Weights of a small mixture-of-experts language model, trained from scratch on English Wikipedia: 24 experts in each of 7 layers, 6961 steps.
Below are experts of layer 2 (counted from 0) of a mixture-of-experts language model. Rows are named router (the router's row for the expert), up (a neuron's input weights, with its number), down (a neuron's output weights, with its number) and show model dimensions 0-127. Each number is 500 + 25 x the weight over its row's rms, rounded and kept within 0 to 999. Numbers have three digits each.
After each expert's rows: "gets" lists some tokens that make up at least twice as much of what it gets as of all text; "comes before" lists some tokens at least twice as common just after its tokens as in all text. This comes from a sample of Wikipedia text that the model never trained on. Tokens count by the router's weight.

# expert 7
router:503478529513528527457550513539491476490490509482497502526533508505503477494486502472466544488479449533501502526462496529492528467531481525513536532469537493551474509499531483548488510486493534542462481539490534548491531444462534498501477516543500512503497501493496513444498514503526530502478497515513489477464524454480502529521470523507492491530490525533488478502508533497485490462494
up4:509486510468485482470476517469484513505534517471537481495452520539531537494471525507486479520449528471506503497483497477516482498488503491471524494508473474531514506496477476508451454419485452449490524491494480490476503547509504521480490481468514490514465495519500518526527474482488516545506525478481499547465461467496493464505522534501485461525539470468521506492452489517511481494487
down4:482528525529520493508507517492495500517481503510462499532529492508501515521474499525536531490528505540490505507494522540481488508479530490541491486478532512487489464494530487500496546553487464527527572489493483460531536449506491490526548483491477534489490540459485485476488492504536448447461497526493482471496512531531500542472515481513479522491478468483477515482509475480518489562499
up5:503467480514491519487505518462541475488491511514508483498501514492536500534513529500508496499489487487500485491450460508500501500499459489489519475495492528516503486497509560490508521466523547499510516472486472482510499515573494498456480505417487519487538516489510470506549466528414546493498487490479553504497521493491556525463524511512518511479525504503486500477554506500476520501511
down5:515462476515495486493482485494477536494483500508495528540485519544479502476487486453509487502520514496507474504495503504497527524470547482478506508528494524483486490507513429526520485507492488521508506489489529497492509513486523527540464499552508523479452498460501525526459531475553457468519527485488462486526455477481434477497468511473465514491531536499517511519449456501525507553506
gets: ".", "=", "-", " -", " Binomial"
comes before: "\n\n", "=", " The", " In", " He", "\n"

# expert 4
router:492483488481531462525527514526523524463463521494501520472453500505502485492512452519505542489467491478500549468507525475468479533518498495473507498515491479513467497494478490528548484462542530525488526498478466499476484499476524535477472499468486500495517455528546515510483513535470530521495489522496493540476544469469497480530476486455535509525513471479526538522507528486561500540485
up7:533496554492530451518525474471508465509530478488531500488546520451480505489544496508506517511499465502463498513461498486524497514490517492503485501479470501489470526516510470505516490488489501475516484488540494499513464518472425442540474454495516494521460513524466538484502493569533498504528529517453529504517466521504483478464477518546501470457504494497519498502513526506504482492512
down7:517477484478490510506481462479512471509500531524529438492470526549463553457463498512506476510510521471549492518490505455457481536500529476450468510508488540521535498546533505509537539502507515523493533531520481496546518446547523509494485515538529497479479506559504492508498523499496518477522527503507518528488492484533503526510518523534481509527495490493507508506507544512517503485513
up8:518536543501515560490497497510470498491506546552502496522510543474481512510461481487517492510513494541475499524484484482505510478489454518495475537543544511483517502539486533502481504526478479523508482563505536502514500485515488445476493549525465515530490453499516486574480479483508535465567495506528505494481492509513485497532490506504503528493483465515535498514484523489510525472505
down8:534452437492496502528533502481474502510506508516495522504473462490473497535487535519513515462506506508505507484472508536516473525502494487494484464511458439502521457491518489487514505494506511492504534457494497458568474534509500536509485498450494477494516526527483526493537500492513507512493520464492490519520491449508516492498508484448452495490475533530499532507536577511456500491473
gets: " |", ";", " Pld"
comes before: "\n", "  ", " 0", " 1", " 2", " 3"

# expert 6
router:485497484537433473484458462537493522462511521533511492507467530478514519539486473510497476496511509514484476521515476483482494469463502528472463467450517477465538525494492542457474497515485472467523470521511485451500480498516532462467506523460498509477490492513488500489466490468480539496548492483491483522494491480475526497508507507470473534426522494464513523508504487540506477488493
up6:499502511547496488483516504487488509505548533491515459531475501529509514488543460517490450477507487494509492505519487544517526428504492458492492523459504521486502581536524478520450506497482490491519508505490525509482472486481503480482465489491496520493491570466487524504539494510508522508490539512477505511464503472457493465517507459469516532561536508498470507488532498498527479502489
down6:495537487500501491505474534515521534497491495507453517519499544465520492561470529473492475507523522486461527514489518456528446513485489503482510476491466506506505437493473529468487503501469490483516526502487493526506520507489504524521514484502499472487502441471499475517524515487455482499512474520568513554491490516526532545488475545548480454492497461517517466497493466502518520529510
up7:490488512500439467530480509510485485463516515491512472504489506490498487456490512515511490492465461470479490481493522526504515504471506464502556501472481476489536506498476458469461499511482523496578485476512464491473522541526513491506478530477453500518527524480476552495531476507496485504489512496528515479497517534533477529440451496487495484495436538484485492490520491544492512499455
down7:507461504496495527484518513544509535511490490520498549488515499482500519500518504498489559485488532524471512478503461476478526468526486509475452508494494500482468461477477468513526522517519478512436507500472513519473496506479517463477468490500510541483478471482505512523470472520434553476499569524506502498535534513465516491559500518476506515490539467481520497543488486493495501473535
gets: " of", " for", "al", "ing", "ic", " other"
comes before: " the", " a", "ly", " his", " as", " than"

# expert 2
router:520472511467515514515529498481519488555513505453499531492499499525523517476503508517541452523518483437506513531511518492500480529456542521469493485483513453497550563507496493470493505521525484513497449505474485508475447505480524516477488521514464462485477532519507486468471533477477510513511532504496504501441494486479528468501534511492525492548484512469485509479552523511497512517472
up8:484480516454512513523515505484515477493558500544535537465479504509532500511446526502477527480484493500530499508458482542527484497522447486524493516490502469517541499480510486457477466517485487507502496510548500528498503477507532533514503502507503525523516532478457462532500498488492542525492498455495462509460532494482509503508491518538498519449527529526489494506536450553529469477462
down8:528509465512438478477462488506488512503448503438447483518491469512495495515519542513488480505487564485516503532495542500519507489501479525475479482463507504506456463508536508524550491520494483535526490504513506495473518524504500485509538498492489519467471493537504526513475546520478500518479477482509508449536540467539516483490465549485459485480519480509509519520525502511520461536518
up9:532496488495498498524470491488518502556498465480477494461471497516504496550496505491506480530491480525524521536535464518503531498483517536482496460518494521537517511485511524492491534519501573523504503461540499478481527481507468489524501476542532473518471493532483493493547516502476535452531515506460500461472514513520480529531485536479552518497542465529514508471510496551515493464488
down9:500493555476515509471506483480514469499483488481529471546489461481512531483514508539510543494469462514508546514518509511530478460493535507468479506502513501497529552541489511504530481502529532505532488548437466494529499469529516505483496490491532485491536487509512530542491501493485552505504500508483499554464512456487484481528502486485533487516488560491493477505457497520470522453514
gets: "'", " \"", "g", " one", " his", "ti"
comes before: "s", "raph", "on", "t", "The", "re"

# expert 17
router:507433524475495482496531504514518520506452494490518535495494518525504511504525491521493511493459499493478506535507506499491464450513500521469548505483540472539498508499550446521486508490497523483507438544523513525441516496488500523478476493495448463479503501521527551495488525494482517507463447471494500505488495485537508459480510519484553498514542497512496531521525506456514468516480
up4:510489514516470508541527519501533494494504496460553489491476496486465478493532502519486453524475475521480451494490490505484518539534500461510473538494528498497494485530513544513499485514474465469482537481521477474503522549506459493487519461504519515510483510535456514445504495502469500492540534502497494441478511500549468450438505494488512513506494497527516529515541516484474523470471
down4:503491459447480459489524510528509480525539510531540482503500520509526494529492489477481546535467502440539543495473557475483501466526454525512515479526454433503522514451503488489502465508525496500509488500511535463524517486465494512519513476501503497509459481494536475500509510518472482497518527484476538533482501490520521484477522497506501465513545484493483531506516492453496529526473
up5:512497482508531538535506497498493510488466489476535474498500520460527490463507525500483531492489530474472528473436441530489526502496460482523474533476478498507508477439501486514496522498469521492490516485516522516466495510531506474478507485508550450484487541527518467477512514478528513512473487524549514512485505455532569532454501495520474519526522503515497483482477468519512491518545
down5:460497481475525469499455517519562465513510514490457530512505494498485503516549487481524507523507492517438544470488554517505509508504489528503506483519499485498458475510510477512525470507513499526505497464510498512509491521495507522522557500531473544492558511523519551488506530485515502496488479492501507471506529494503501447526474515536553506550498475560488522528502490506459543496489
gets: " (", "-", "–", "/", "{", "("
comes before: "-", "19", "|", "1", "0", "2"

# expert 12
router:540496538446495498478471529514525527468485511542526510513497519524501537513519473486519537481534436481476488486491485543511516522525548540493502487485494494485525458499501499505505476453506525452497504515499485512470511503497483518496533523537448496477516498523460484505521517518502512467474485533519477499525492529549529448501503512497500516482511468467566481496490518562480481485475
up6:458486447495549510497449517480524541539513520508540502513577475496480549499517490490502472486499481494518481490534515529483502520475550486483532504488482504495481502488522468488503537509502501516506526516503537485456486491524516499445460527485476517547451521500518462507504507534509477530522554482506491486463492448532518487467473499475497492507494485501480528484524527459517490484497
down6:541462525495491479522521478518450473490501490496525464516493477485514454510462501528483507494477548510535507517470500476514520514538496492521503514474523498518505464509453546528450486488489517456515460542486478504502501521463493471526530469520533500469481522508471501489485460549476520478440505477473492519498489513490500507557533517486520527507466508472488466551484459512484470506510
up7:511458523478551468513529536461515518527491449509490430499504504520477485542511514465492503430469531528535513505520446543519540523503516472520525496487485483495468505476486504506490516498497503503493492524505497503532483476528516502458515526493513476518496515494510509547550456457507486518526509475517448494521497495550511489498504489480500500484446497520471473502552516498493517484505
down7:489525456525498540507518492541500512474519524550491528520471480510522500494496509514498429528529475465477489492492517481535483520489508511503487512459556483513539494501506521470508495495501493519495518490527488473495500511472517482532482538515475532521523511502476460501519513529513538462479478475465502471473482508481444569504490465488494477497486467490528568498435531527495481486493
gets: " in", ")", " on", " at", " from", " as"
comes before: " the", " a", "\n", " his", " an", " 18"

# expert 3
router:471489501515439483498504465483530528495475525471478549502479505536499511499513480504535424515471488466518531484490502463486463526520481498502503486536510525517549467543471513526467474481506489532462465525505523517494507473460501507469498478523495506512513477494513522491490502536466530476460527519522481556459483528490505484502468483455514492552532472465510521502522509483526497504480
up7:534504486512552495472459495475453514548503502484485503517549503490516449494536514568486518494495475489518509540538509528477499505546490489524512539525499534502514522513454458542468472486499484479458508548520502493460487518485493521533511490500524511490497542518527520490486490529503515484559498481507514516551478481483492512510470489477498456471488536491499496528483516542483524527522
down7:496506507492506502531498503515510544510502492527489503528474511525518513419490511467494511452498549520507512471473505476555497496480485494507477499501510538536507482510517562465464499498523499500535507467499508472499506485474447477490504474507504518515516522510484468471539486502488454487518579431465524478490468544535514515495509494505541542533505487490484486489510488482499487495459
up8:488492541508490490526474512479516542525521488538526527519498478532494494546509477489521427511523553527465485494525499479521518480494525497516521484515501533485524504481444525493493498507465483476487491504518491510484467492507498522534501471454507507496466519508511490496540548529544522462490524518475555517459432499481475521504483448492498487492521527535466521475500494522515476458487
down8:469482492486504510496504488520477487467458496463518475481513499484514503443534540525523556495521488507525450487479486528508526505516490478499508492492524449529499471527549486493470534542540517531518478481491481479489515514461530479456482494488487500519483518463563504514469529515475492512511479512530492524501527497483498517508443558527522450504522466495542512502528487540511519521508
gets: "0", "1", "2", "3", "5", "4"
comes before: " |", ".", "%", ")", ",", "–"

# expert 1
router:504561534471461464525497540519485538485498528477468494479504516506472530453498528499486478533533532498552476479504506480493475515514470496477541516476487525500484477535494523492552510512544509498477470542500481526555503528500541529487483502485528461469541486520482512503466502478528535499496482513545494495484512478522506468480489461493513478488502525452534455492490497533486485473484
up3:468497455521567481484501496489523506509526554515491470483474500534497494522527486475508484465482468471491483500508470482448489482495451531498464501489531506497475505500533521502542516478495484489526507476494522493474541531507477518458503534557484507525519513550508504481522517463483469526490470543521525517522522494502545515496528526462534494493524522510509549510507460472519443510509
down3:506508490496471482504516469473503506550457507525469514490485441482498523511492505521539510468474553547517509489473482544461522483485496496544491439518483519469507496488507494484453520509484497491513449521446516518526513465547508489580487507507513524489516486479475502509540497540472511504503531436494519501464490526514490515513494496544481506480516517485521479494520511480524505488474
up4:498518526508475490489497514455538457466496480488487501504435506459502483524480494491522488503469548517497494536500507504518546469503471510518480475477495480493511502482479460554476469546471458487480490499521471471544478523511492501511504479453535527493533499472509515505493517495509521516552506552498515510499495513495516509463518504543526575526485471478497493487501496507453443534496
down4:538526516500502488504497518522436484535458531512525525518528523513487516426511508488502520467500516528484539476529526535472502525528481453547504517518475508496532476486537483493476486523523459516527518491531535482489476489516474525432485486486533485470506480499490512490509542547497521505516470523538521491513448499468521462464499488491502487513483492497490462516496451478496520514503
gets: " time", " season", " years", ",", " year", " after"
comes before: " of", ",", " in", ".", ":", " he"

# expert 19
router:454464490468551483549514487532494539495471514478555488485466490514488490479516477534453518477469524437509537494524520495467474497529501501476498484496522513530472489482468490540523488467514526527512520533509509458479499491480506561458481503488489481518508509543519495516480535488479492512504488504504495523449490498462534483523473471480540525533509456503522504495497514464505500542518
up4:514489456495443475510526506480492521530540493506564480520494531503547541529469451500489513504497537494492504472515434502500515456496512480461527456541467495489506492486511493465487482505450485480461466493496551502475492521556509510503530508486544541495464516508523502498515511523467500511510544515541499487489488477475514524483538517494523517480495477493505503463516460505517489508491
down4:526504550523532484516517467497525506499532485513540528479536522493478518479498481527505483479491480506455512512480526481489501521493444545502513514486529489526508502510505440498502482496465537493495484505537482471513465534502515467525461452468508472500474495476454490516505498528547520487512474519506491493473521456505513511561421507519485529506481554527485481498517536526503530490509
up5:502537470494482473477499498506494497517486517518500529507516528447487483486530521486463519428484532506554464520521485548443489506476533544468513532487477501518479514476520511462515511497524486468493495516477481497489462542484520491512535477515504519500537532508564512486477489461523510488501466559528517492545508489484513527474554477492481482517493527513498548512479502484521492480503
down5:501448514486521450506528485497483502504542469517476473471502503531548476517443499514532463509503512462448532481476555490454497500497483460459472470437481496521542526483525515494485494524485512501508494522498493503527489535498491529469525505494517459496467510486471506504470489499479487534478479489493491524464493522494496510512455499510488520493483436534518446497523500518473496489462
gets: "\n", "|", "  ", "\n\n", "\n ", "\n     "
comes before: "|", "-", "  ", "\n", "The", " Candidate"